Weights of a small mixture-of-experts language model, trained from scratch on English Wikipedia.
Size: 11 layers, width 320, vocabulary 2048, 48.3M parameters.
Experts: 2 picks a token, a sigmoid router.
Training: 358M tokens, 5456 steps.
Below are experts of layer 2 (counted from 0) of a mixture-of-experts language model. Rows are named router (the router's row for the expert), up (a neuron's input weights, with its number), down (a neuron's output weights, with its number) and show model dimensions 160-239. Each number is 200 + 30 x the weight over its row's rms, rounded and kept within 0 to 999.
After each expert's rows: a language model's description of what the expert responds to. This comes from a sample of Wikipedia text that the model never trained on.

# expert 3
router,193,198,221,191,155,209,246,192,180,180,199,199,210,202,168,205,182,230,205,251,193,176,223,243,198,236,235,183,249,208,157,156,166,160,182,224,206,192,182,214,252,204,163,212,160,240,162,222,251,247,183,232,155,208,226,173,204,217,189,186,133,142,178,212,181,215,187,196,186,249,224,200,200,188,197,220,272,171,192,219
up0,223,233,158,146,192,180,213,261,200,228,192,218,151,222,216,237,146,196,214,212,176,191,210,183,151,203,156,190,206,201,186,220,201,182,199,170,222,210,215,178,173,220,183,183,207,159,196,188,220,190,197,192,157,174,197,202,167,186,237,161,199,213,208,229,197,219,212,203,214,187,220,155,187,184,183,227,251,220,214,224
down0,166,186,230,230,219,215,179,153,171,182,236,205,198,174,167,163,264,190,183,190,185,179,210,189,239,212,196,187,175,157,229,167,196,221,217,222,171,141,214,198,224,165,218,200,200,242,234,198,177,186,219,194,247,226,206,195,217,220,163,208,170,185,209,201,192,195,166,211,181,205,148,208,206,212,231,176,169,217,200,166
up1,221,196,172,213,131,177,245,239,145,157,239,229,151,169,181,172,185,210,203,148,206,140,189,232,247,221,167,144,207,196,247,190,182,225,205,210,184,161,163,190,229,173,166,195,209,200,182,237,207,122,170,170,165,214,242,173,215,184,180,200,166,240,175,218,206,216,156,290,179,178,192,241,200,241,220,230,171,201,175,179
down1,169,185,254,188,217,209,166,204,243,240,195,131,260,210,210,191,209,188,220,228,228,260,201,173,161,175,216,218,211,191,212,202,233,167,210,175,219,256,219,163,161,244,210,204,209,182,239,183,214,271,244,203,230,177,173,256,182,212,199,166,221,164,187,190,177,184,185,112,223,179,181,170,171,172,136,164,230,219,237,206
Description: Commas ending clauses, the words in and to before the or years, and final syllables like ra, la, a in foreign names.

# expert 9
router,199,201,180,153,190,220,189,201,209,125,202,242,264,201,234,190,141,245,210,179,195,190,171,224,143,225,258,184,259,187,183,203,158,139,210,233,200,152,139,238,192,218,199,200,141,210,182,215,202,244,168,196,194,265,162,184,172,180,225,172,236,181,168,206,184,198,234,257,167,239,248,180,179,173,187,239,241,223,167,236
up0,162,183,218,201,176,175,207,217,180,138,193,235,199,199,185,204,245,189,185,187,187,223,206,186,196,202,197,217,205,198,216,223,186,245,237,150,220,215,200,216,182,207,197,214,174,188,170,205,149,175,222,193,195,231,206,192,192,189,164,274,212,214,217,222,237,211,244,248,221,162,276,184,175,189,186,235,181,186,217,216
down0,234,213,189,179,227,206,185,186,217,263,189,208,209,201,210,165,158,209,181,187,226,183,190,217,241,172,178,183,211,222,187,188,227,209,161,205,205,182,186,196,226,182,172,194,186,233,231,221,215,221,202,224,182,181,184,192,204,264,224,141,176,201,187,166,170,175,191,155,174,229,147,203,213,227,226,194,243,243,174,183
up1,165,223,256,169,176,243,189,220,228,240,172,237,194,189,221,214,215,210,167,194,228,152,220,229,238,182,200,170,177,196,182,188,186,226,157,197,183,230,229,202,190,166,210,207,182,217,231,185,184,205,168,143,220,198,165,219,203,200,209,233,233,185,167,183,161,210,191,220,170,239,195,205,159,165,187,195,199,268,192,125
down1,212,147,171,213,242,175,259,183,201,148,217,187,173,212,207,173,181,168,222,192,166,226,174,148,174,217,217,235,226,205,231,234,220,202,213,223,229,182,150,194,217,263,161,186,219,200,206,173,195,191,184,244,194,190,225,166,204,191,156,187,166,171,212,230,254,179,187,128,211,143,214,241,238,227,189,172,202,153,226,253
Description: Digit tokens in tables, scores, times and years, such as 19 in 1910, 30 in goal lists, and 08 in 3:08.

# expert 14
router,186,171,202,201,134,227,232,211,145,173,175,231,241,236,233,135,204,252,234,178,244,212,189,223,141,258,212,179,200,220,187,193,182,169,163,224,197,163,171,225,205,177,228,188,167,196,169,203,224,243,174,209,202,228,166,215,176,217,206,143,154,179,126,180,224,131,149,177,170,236,241,181,174,188,173,224,218,204,210,164
up0,228,210,215,195,270,199,198,222,192,165,223,231,184,226,206,238,168,238,205,221,204,160,214,284,199,179,175,175,199,235,201,150,158,153,219,217,211,196,197,235,220,147,194,259,167,211,164,233,193,208,223,222,216,245,174,194,193,237,218,219,209,253,181,193,189,182,181,253,200,232,194,243,227,255,158,207,209,222,194,207
down0,206,167,169,191,144,197,203,213,207,220,182,192,197,153,218,199,182,167,201,168,223,220,204,166,250,198,223,209,186,182,186,193,251,245,180,194,202,218,185,163,167,232,182,142,246,200,230,187,203,160,190,205,209,179,203,157,171,141,165,137,221,154,202,235,179,195,219,169,206,172,229,172,214,174,248,208,158,208,177,200
up1,199,178,216,180,256,236,230,230,175,224,171,202,212,227,232,219,155,206,193,169,201,203,271,224,155,235,191,231,210,158,159,243,154,165,150,163,177,163,150,200,214,230,176,181,175,194,234,209,229,205,201,186,202,195,175,222,240,189,263,202,232,174,185,158,240,175,216,180,201,207,224,248,179,186,202,186,183,168,178,170
down1,219,190,183,218,164,169,142,179,215,194,229,187,189,181,197,245,259,207,235,227,208,202,143,186,226,176,208,152,165,243,201,155,245,207,241,220,192,189,236,213,198,200,251,175,228,233,183,199,154,208,189,185,232,206,253,196,195,242,146,205,202,249,197,274,166,224,185,239,197,195,214,179,209,191,202,176,207,219,227,229
Description: Pipes, hyphens, colons, semicolons, slashes and dashes in tables and lists, such as cell separators, list-item hyphens and score dashes like 8–6.

# expert 10
router,261,171,257,217,172,191,213,186,193,165,191,206,224,225,217,213,172,213,205,225,223,184,149,216,153,207,206,146,260,196,211,212,166,153,201,227,211,171,219,230,219,206,203,255,193,227,198,206,233,223,145,186,232,257,140,170,155,197,251,197,199,163,199,147,192,186,216,227,125,209,247,192,180,182,170,179,248,156,165,198
up0,186,172,183,182,177,198,208,180,212,194,176,201,195,210,151,271,177,150,211,117,184,219,179,203,210,208,201,188,249,230,190,182,183,162,183,206,226,208,181,182,177,167,272,188,158,232,170,210,194,200,215,144,245,172,155,204,185,207,187,228,199,209,225,123,232,195,238,228,254,175,218,162,192,204,253,196,180,218,202,165
down0,235,200,188,241,216,206,167,230,256,208,189,181,200,210,249,209,222,223,186,258,226,173,207,186,174,193,202,183,168,172,197,190,215,186,220,192,181,172,179,165,226,233,115,212,236,159,228,200,198,202,191,240,185,188,238,169,164,213,206,224,163,178,190,249,173,180,196,170,147,189,215,252,223,233,159,206,196,170,213,244
up1,250,244,177,215,209,203,167,237,224,221,226,210,183,166,205,215,211,215,229,159,241,198,157,229,204,166,244,144,198,254,230,201,215,180,229,255,241,206,251,191,194,200,253,213,158,276,189,210,203,176,208,189,231,190,141,194,204,186,206,219,180,221,189,259,261,205,198,187,241,190,179,233,158,185,219,280,218,137,222,215
down1,203,147,199,200,225,175,238,161,179,105,176,188,170,272,189,175,204,160,179,250,166,202,217,151,189,146,191,232,196,144,223,190,213,216,199,191,166,152,153,226,229,226,144,187,254,154,206,247,172,213,213,184,169,215,249,198,222,205,168,199,199,147,200,131,174,158,203,200,149,216,211,195,227,196,197,150,202,212,186,216
Description: First letters or early fragments of ordinary words, often after space, parenthesis or line break, as in It, undefeated, merge, journalist.

# expert 1
router,227,169,220,194,150,198,233,206,157,206,153,210,176,238,204,212,193,230,201,234,193,179,160,207,148,192,190,188,212,246,190,190,184,158,168,260,195,156,217,179,267,201,168,186,139,188,206,215,213,209,137,246,179,225,161,173,163,184,222,199,162,188,167,170,187,191,217,193,201,212,242,189,188,158,158,214,188,217,161,204
up0,210,124,202,178,167,204,184,191,174,244,194,189,199,203,225,162,204,197,167,228,255,200,236,166,172,206,235,193,111,258,166,245,188,232,211,178,177,130,150,186,158,257,179,208,174,196,230,155,232,204,249,233,216,216,200,195,244,204,182,217,196,187,188,143,199,196,230,206,188,244,179,227,190,190,160,194,211,214,194,223
down0,182,297,177,207,225,194,191,187,243,187,218,186,167,189,187,236,191,210,242,143,120,232,212,216,233,159,130,168,247,117,216,144,205,190,201,213,198,268,228,219,210,151,173,179,214,187,213,277,199,163,182,166,189,155,185,223,165,174,234,203,196,203,200,246,183,235,171,213,197,154,206,158,247,207,229,180,196,222,204,207
up1,178,214,166,248,233,235,222,163,177,198,170,222,193,213,204,171,202,195,230,209,204,179,214,184,151,209,193,151,198,174,240,176,162,163,160,220,210,247,220,177,274,230,225,222,192,172,243,179,237,169,232,224,230,224,190,157,167,192,241,201,136,208,239,183,163,160,231,203,189,215,206,142,246,261,183,236,197,211,186,205
down1,192,190,237,156,172,190,154,276,219,197,206,192,209,233,161,187,197,254,173,159,196,213,206,214,223,200,220,215,218,231,210,198,220,223,219,156,196,183,167,147,146,163,166,188,192,159,167,187,164,221,182,172,157,235,181,269,228,220,163,156,186,169,152,218,215,235,189,192,189,162,171,263,156,211,210,169,163,168,252,159
Description: The word the and The, word-initial pieces like en, hyphen list bullets, and table pipes, as in the South, John Walker, Montenegro.

# expert 31
router,194,179,222,207,175,192,196,180,206,235,207,230,201,214,172,167,214,222,217,171,230,167,166,249,140,200,215,176,238,216,194,177,162,150,239,195,197,130,170,184,198,225,187,207,188,256,148,217,239,223,184,178,151,250,196,206,129,229,272,166,146,156,195,133,193,209,171,237,157,205,255,182,173,193,190,208,216,180,158,200
up0,220,183,216,186,213,162,153,166,221,170,189,246,209,174,212,174,251,245,201,219,212,231,223,207,190,187,170,204,178,178,217,236,194,172,203,107,156,194,184,198,183,257,147,162,160,185,233,198,200,159,240,181,183,210,257,222,192,222,162,217,203,177,247,183,181,214,207,163,223,166,178,170,221,214,181,197,181,160,210,227
down0,150,244,178,224,206,198,237,204,185,193,216,202,186,228,221,232,196,177,224,238,158,150,150,227,211,223,238,202,203,259,159,140,226,221,222,253,223,181,204,172,188,173,241,212,208,202,181,194,206,194,173,208,242,206,118,194,261,153,225,221,210,216,163,208,173,187,240,194,219,221,201,212,190,232,187,174,171,183,157,180
up1,157,183,207,220,203,161,219,243,176,210,187,211,184,168,230,182,228,167,225,211,255,178,221,253,213,197,162,234,188,181,228,190,194,281,245,171,216,171,200,195,226,201,132,176,205,193,231,187,207,195,224,202,144,202,239,206,179,204,228,217,164,202,216,174,225,229,205,234,177,144,195,206,174,169,208,222,187,208,217,184
down1,222,216,165,207,216,249,205,184,236,243,148,141,206,238,193,168,170,198,173,159,141,187,188,162,183,170,230,114,198,164,186,203,189,144,178,183,212,255,220,248,219,210,249,186,176,186,183,176,203,211,178,182,195,244,208,232,234,196,191,175,246,202,208,189,198,183,196,146,222,243,237,203,216,218,225,215,240,142,189,208
Description: Middle or final syllable pieces like li, um, op, ard, ton, ian inside names and foreign words, as in Vanguard, Calliopistria, authentic.

# expert 7
router,202,188,208,235,203,227,238,176,193,161,231,194,238,224,193,204,146,266,167,235,194,195,204,212,135,215,198,157,218,207,143,200,145,194,181,219,224,146,226,240,274,197,181,189,172,258,172,192,234,244,178,230,169,232,223,186,189,184,192,181,173,209,209,192,183,204,173,178,208,244,241,188,142,236,188,208,232,193,211,235
up0,243,198,141,215,227,201,189,156,223,207,219,162,224,224,206,195,217,236,201,214,221,218,219,217,198,142,178,155,169,168,159,223,202,204,186,192,195,279,199,191,176,194,183,183,289,238,238,201,168,153,248,227,191,224,181,190,185,216,167,207,236,222,171,202,196,301,220,158,159,219,194,199,178,206,246,181,198,208,221,196
down0,134,205,252,175,191,201,245,252,191,212,185,219,175,177,181,198,186,157,226,181,171,196,203,157,195,228,203,219,231,218,234,165,205,231,221,189,198,134,198,194,195,203,199,229,116,176,159,206,234,259,165,189,226,182,197,175,242,153,240,165,161,208,227,180,209,112,178,234,255,170,206,204,212,211,178,230,201,192,180,221
up1,169,200,156,203,197,184,193,130,273,187,231,195,232,181,181,272,192,173,177,214,217,158,190,243,191,218,178,201,162,202,220,180,224,211,156,248,209,142,207,188,184,200,216,219,139,146,214,199,159,226,255,253,189,216,192,170,184,180,277,190,169,197,209,219,148,221,213,162,228,195,221,142,188,266,193,212,203,256,202,214
down1,139,223,233,123,186,160,235,198,188,236,237,219,248,167,213,251,201,204,215,199,179,196,212,213,243,130,238,258,216,207,253,235,169,209,153,253,229,190,215,177,189,188,202,211,139,157,240,269,193,164,241,265,135,181,174,223,200,189,191,220,192,226,212,198,189,220,193,206,185,203,202,199,172,319,186,227,173,194,198,272
Description: Single capital letter or short first piece that opens a proper name, often in tables or lists, as in Dmitry, Tsonga, Champions.

# expert 19
router,200,146,180,218,163,174,216,177,184,207,235,194,220,208,209,137,153,251,171,169,203,228,216,243,196,235,184,181,215,205,175,194,183,182,182,239,210,189,167,235,269,247,153,179,182,262,171,235,234,212,116,168,163,214,176,199,174,193,206,181,189,173,196,137,209,184,154,213,173,286,188,170,123,217,155,241,206,242,183,204
up0,193,179,166,225,193,216,218,223,209,212,238,179,197,217,162,155,210,208,124,212,183,260,136,205,162,195,174,184,199,192,181,181,191,208,217,259,195,190,166,191,184,208,148,249,183,277,242,221,168,197,202,220,174,193,232,162,228,224,255,196,229,220,212,188,219,260,181,154,159,263,141,183,243,177,226,235,189,203,235,219
down0,194,218,182,168,199,179,190,143,204,191,191,286,240,185,254,242,210,218,234,228,180,177,242,219,202,189,249,206,179,239,193,248,221,197,199,160,208,188,244,163,172,161,218,140,237,133,226,207,220,178,221,172,229,210,203,207,191,185,133,204,176,178,172,162,228,167,190,242,223,162,217,174,143,178,197,190,209,171,182,178
up1,209,161,184,208,123,183,248,197,198,191,271,157,239,216,241,210,234,178,147,176,200,128,209,166,154,182,199,202,194,266,222,203,172,167,165,170,181,147,189,162,260,210,206,212,161,203,219,236,164,220,177,213,172,219,183,267,233,245,165,192,214,242,247,202,203,188,203,196,239,218,176,177,175,211,212,173,185,235,206,196
down1,211,240,200,194,286,209,194,177,187,218,137,231,193,187,192,171,177,191,239,241,208,235,140,197,232,216,224,228,224,173,218,240,234,255,256,188,236,286,205,241,146,173,184,193,193,187,166,174,245,244,215,217,241,184,182,196,172,155,188,195,198,147,166,182,201,210,161,224,160,167,176,219,221,230,185,216,215,203,165,233
Description: Consonant clusters inside names and rare words, such as th, z, ck, ph, ad, as in Palazzo, Méndez, Aachen, Holographic.

# expert 29
router,234,162,224,203,173,244,252,198,220,194,205,199,199,183,216,128,180,217,192,181,239,181,193,275,196,243,220,139,238,251,141,216,170,184,224,232,189,171,177,225,199,236,197,204,178,224,135,233,208,192,157,210,196,243,168,173,169,194,280,195,198,153,186,182,186,183,218,248,188,221,223,193,147,180,157,254,253,189,183,226
up0,194,185,194,205,225,169,197,196,210,152,154,214,159,174,152,220,233,194,125,168,185,151,273,238,246,215,182,192,212,182,208,180,228,227,203,187,212,165,214,175,91,201,211,185,180,156,195,253,186,166,253,194,163,200,151,231,177,190,246,167,198,163,180,210,186,225,172,184,158,221,182,271,150,203,217,160,183,253,157,191
down0,222,246,203,209,181,207,202,147,205,247,220,199,237,188,238,182,204,209,222,193,141,206,173,170,148,157,212,241,189,223,204,186,160,157,242,228,175,223,174,187,307,251,222,207,208,222,191,136,220,220,132,227,241,220,234,160,225,199,130,212,177,190,185,172,203,144,229,194,237,207,177,158,220,214,179,224,226,170,255,228
up1,199,253,138,213,217,209,218,175,235,155,162,184,226,209,216,222,186,195,209,194,202,207,238,241,216,207,247,228,232,174,198,157,173,219,221,213,247,171,200,162,216,236,184,163,157,187,159,245,258,208,157,215,184,169,163,293,252,267,234,171,230,208,201,194,214,199,168,209,187,220,207,212,249,197,209,207,199,186,206,199
down1,213,181,232,190,185,202,112,217,164,222,262,222,167,165,219,212,141,215,176,190,189,232,183,161,176,176,217,226,197,210,211,193,219,172,183,150,131,160,187,258,202,137,219,244,229,172,214,144,152,166,200,200,239,270,193,186,178,166,171,212,178,206,182,189,168,206,217,163,192,207,206,179,159,238,222,214,222,170,213,177
Description: Pieces re, n, all, ur, q within words, such as op-posed, p-ur-chased, sq mi, plus pipes in numeric tables, and Total.

# expert 13
router,214,180,207,213,165,213,204,205,189,180,223,191,194,222,206,221,180,215,232,230,225,210,176,245,189,271,213,211,224,209,170,188,180,144,200,250,204,164,191,257,219,236,201,162,202,233,166,202,233,191,174,229,189,244,191,169,193,181,211,184,225,145,210,155,208,199,186,186,146,229,232,166,154,180,184,189,247,193,146,220
up0,282,224,251,178,216,211,157,194,179,153,167,246,257,229,231,185,218,188,212,168,263,162,209,183,212,207,185,186,254,195,173,179,246,204,189,189,139,192,178,179,232,209,170,257,178,211,208,112,196,188,232,210,206,263,166,200,210,168,177,167,181,193,211,184,211,210,227,187,271,211,216,220,208,216,189,188,170,206,228,175
down0,134,192,163,200,200,175,206,242,207,267,188,163,169,165,191,208,218,236,183,230,138,247,182,203,195,195,190,208,145,186,218,218,170,213,214,179,258,204,214,187,199,200,257,136,197,176,205,290,217,175,171,178,201,152,247,210,197,229,231,207,236,165,185,238,162,207,206,207,126,178,156,206,166,176,209,203,227,177,172,193
up1,262,230,257,173,169,168,188,195,218,223,181,182,278,227,208,167,196,218,216,266,171,202,166,262,289,153,189,208,208,135,167,230,195,264,241,201,245,217,216,175,183,155,223,204,148,235,197,203,199,209,214,239,257,183,174,230,208,219,226,218,228,202,201,220,197,198,203,202,203,205,259,173,184,216,216,243,203,140,224,142
down1,178,178,162,227,238,247,195,189,235,207,226,193,132,189,178,213,227,191,176,165,208,192,184,151,118,263,224,196,213,257,222,223,207,160,139,268,196,195,159,228,222,234,202,226,233,179,215,228,193,202,205,172,176,180,224,211,204,162,200,199,194,234,185,166,207,210,186,182,227,209,178,223,183,224,162,171,214,263,175,250
Description: Opening and closing parentheses, commas and periods after names or years, as in (born, (9), 2004), plus some name-final pieces like -ster.

# expert 5
router,222,211,190,203,162,179,194,181,144,187,212,207,174,278,201,184,161,232,166,237,251,210,213,196,207,237,192,128,240,208,205,163,202,136,217,211,196,159,152,220,238,253,182,218,204,216,154,173,193,200,196,214,189,199,171,174,195,221,199,196,155,199,180,195,160,138,212,210,214,247,208,224,166,197,157,223,239,194,181,206
up0,202,166,155,206,210,205,251,160,215,187,194,148,178,252,230,200,187,127,196,205,214,170,212,160,225,209,225,217,200,189,211,142,208,192,182,232,205,245,249,240,189,228,238,239,193,154,194,195,184,226,199,202,145,178,190,204,223,151,207,227,158,211,146,187,196,186,136,208,212,242,243,186,178,206,210,186,256,216,209,224
down0,186,223,223,176,201,230,181,227,192,170,216,234,200,113,215,184,196,235,207,189,188,212,175,227,182,228,214,215,196,183,187,222,195,200,188,172,187,164,161,177,218,152,160,201,210,243,229,217,197,257,179,176,239,179,231,182,207,220,205,245,240,193,231,200,193,238,245,219,203,144,163,240,190,207,239,235,147,212,237,153
up1,210,283,230,192,175,196,178,207,210,220,166,197,198,151,190,212,166,260,167,245,191,125,215,200,188,204,198,232,203,180,165,202,220,201,164,162,235,204,174,206,182,179,196,171,249,111,218,214,192,219,174,203,239,216,190,184,173,178,206,211,187,228,213,218,213,200,159,181,223,252,226,208,264,235,141,223,204,216,270,196
down1,179,132,169,174,212,196,273,207,204,176,269,222,197,212,218,182,192,176,206,173,235,284,192,179,206,180,221,158,178,201,198,189,178,146,229,241,176,222,243,212,188,207,228,229,225,258,179,215,205,192,211,210,171,149,226,191,223,227,182,163,188,211,214,228,191,207,227,206,201,176,189,206,142,175,177,189,202,198,152,198
Description: Articles and determiners like the, a, this, their, that and which after of or in, plus the word piece ce (suc-ce-eded, -cene).

# expert 4
router,187,205,188,178,141,225,233,177,173,199,245,220,198,208,183,170,189,220,253,198,207,170,212,165,148,209,249,211,268,209,234,169,175,171,217,201,237,145,206,228,207,179,204,174,204,221,192,238,258,205,135,188,175,215,196,194,169,209,250,213,129,196,182,231,184,177,223,215,232,235,219,221,198,188,201,201,240,167,229,219
up0,216,155,213,254,197,173,188,173,220,172,267,231,187,143,218,236,151,201,230,171,238,194,209,224,220,181,144,151,139,183,236,165,212,233,138,225,206,214,202,167,198,175,144,230,213,129,181,181,198,223,244,178,189,203,181,204,210,186,204,178,182,208,175,188,246,211,162,209,174,166,160,191,235,135,199,212,190,183,228,187
down0,194,246,202,153,196,215,178,228,179,251,168,176,177,239,176,140,242,222,182,221,190,203,210,190,202,193,219,287,223,212,192,213,200,164,253,197,256,183,236,259,181,212,281,158,192,256,224,225,214,185,164,207,206,202,163,213,185,208,189,259,230,180,212,233,167,181,197,212,249,235,232,191,182,254,240,206,212,238,193,226
up1,236,200,206,211,207,211,232,205,175,207,221,188,253,164,176,246,174,194,198,186,206,204,238,157,137,132,231,210,231,148,201,201,186,264,220,223,226,224,180,203,219,232,201,202,210,209,219,224,222,191,203,218,196,200,221,203,179,183,163,236,197,197,202,194,199,194,217,221,239,252,211,261,205,186,212,169,201,182,171,199
down1,163,195,218,184,180,201,165,189,194,196,229,172,156,193,201,180,270,190,207,193,221,231,177,242,242,234,146,181,138,231,206,177,186,176,189,165,198,182,222,227,227,196,180,207,187,199,200,189,199,205,160,216,234,195,162,207,201,194,217,171,198,203,197,214,187,164,172,185,152,161,192,179,202,228,163,236,152,218,202,240
Description: Word-final noun suffixes such as -ation, -ment, -ity, -age, -ion, -ship, as in stages, Trinity, championships, information.

# expert 22
router,233,147,246,224,159,215,248,169,205,181,231,242,200,239,215,156,161,211,206,251,212,165,146,243,196,221,184,187,213,246,215,168,150,150,188,202,198,172,181,236,255,208,164,193,176,195,209,229,178,204,206,206,206,239,199,180,134,236,254,163,163,174,226,189,208,147,178,239,188,199,221,191,190,217,160,222,250,210,205,223
up0,188,160,222,176,196,241,193,213,184,189,261,213,116,220,195,232,232,177,162,218,167,217,178,177,187,234,171,257,152,178,157,206,262,190,168,201,192,203,187,254,237,205,203,191,141,200,215,157,172,191,209,181,202,229,209,181,152,234,171,210,215,202,226,215,146,189,207,172,147,190,229,170,190,169,229,201,211,186,209,199
down0,233,206,193,282,215,136,173,182,229,169,157,163,279,198,190,222,174,195,225,186,237,179,205,247,191,191,198,145,238,229,240,188,141,162,197,230,200,183,236,157,156,160,180,228,253,228,178,256,200,189,182,240,238,159,218,170,241,161,183,186,182,180,176,179,212,217,210,231,228,192,158,219,212,211,183,219,204,175,178,210
up1,262,152,248,144,191,224,181,177,208,217,218,240,214,155,118,210,199,253,147,181,171,188,219,210,177,210,186,223,214,214,194,199,191,182,163,188,216,222,191,203,228,183,245,219,175,159,216,206,176,166,194,237,216,183,213,215,270,200,206,203,196,214,183,157,207,227,196,182,186,187,238,186,226,217,196,155,191,198,152,160
down1,161,229,170,229,208,160,242,243,175,191,185,195,166,235,272,187,203,135,243,217,230,206,205,187,214,211,207,201,216,204,186,196,209,213,226,208,201,191,247,194,160,206,174,172,217,221,146,219,206,236,216,160,214,216,164,191,172,216,184,236,187,185,219,277,173,173,205,250,218,216,148,223,176,185,193,242,190,216,252,237
Description: Article a and opening prefix pieces of words after the or and, such as re-, de-, con-, ex-, as in acquisition, reality, sensitivity.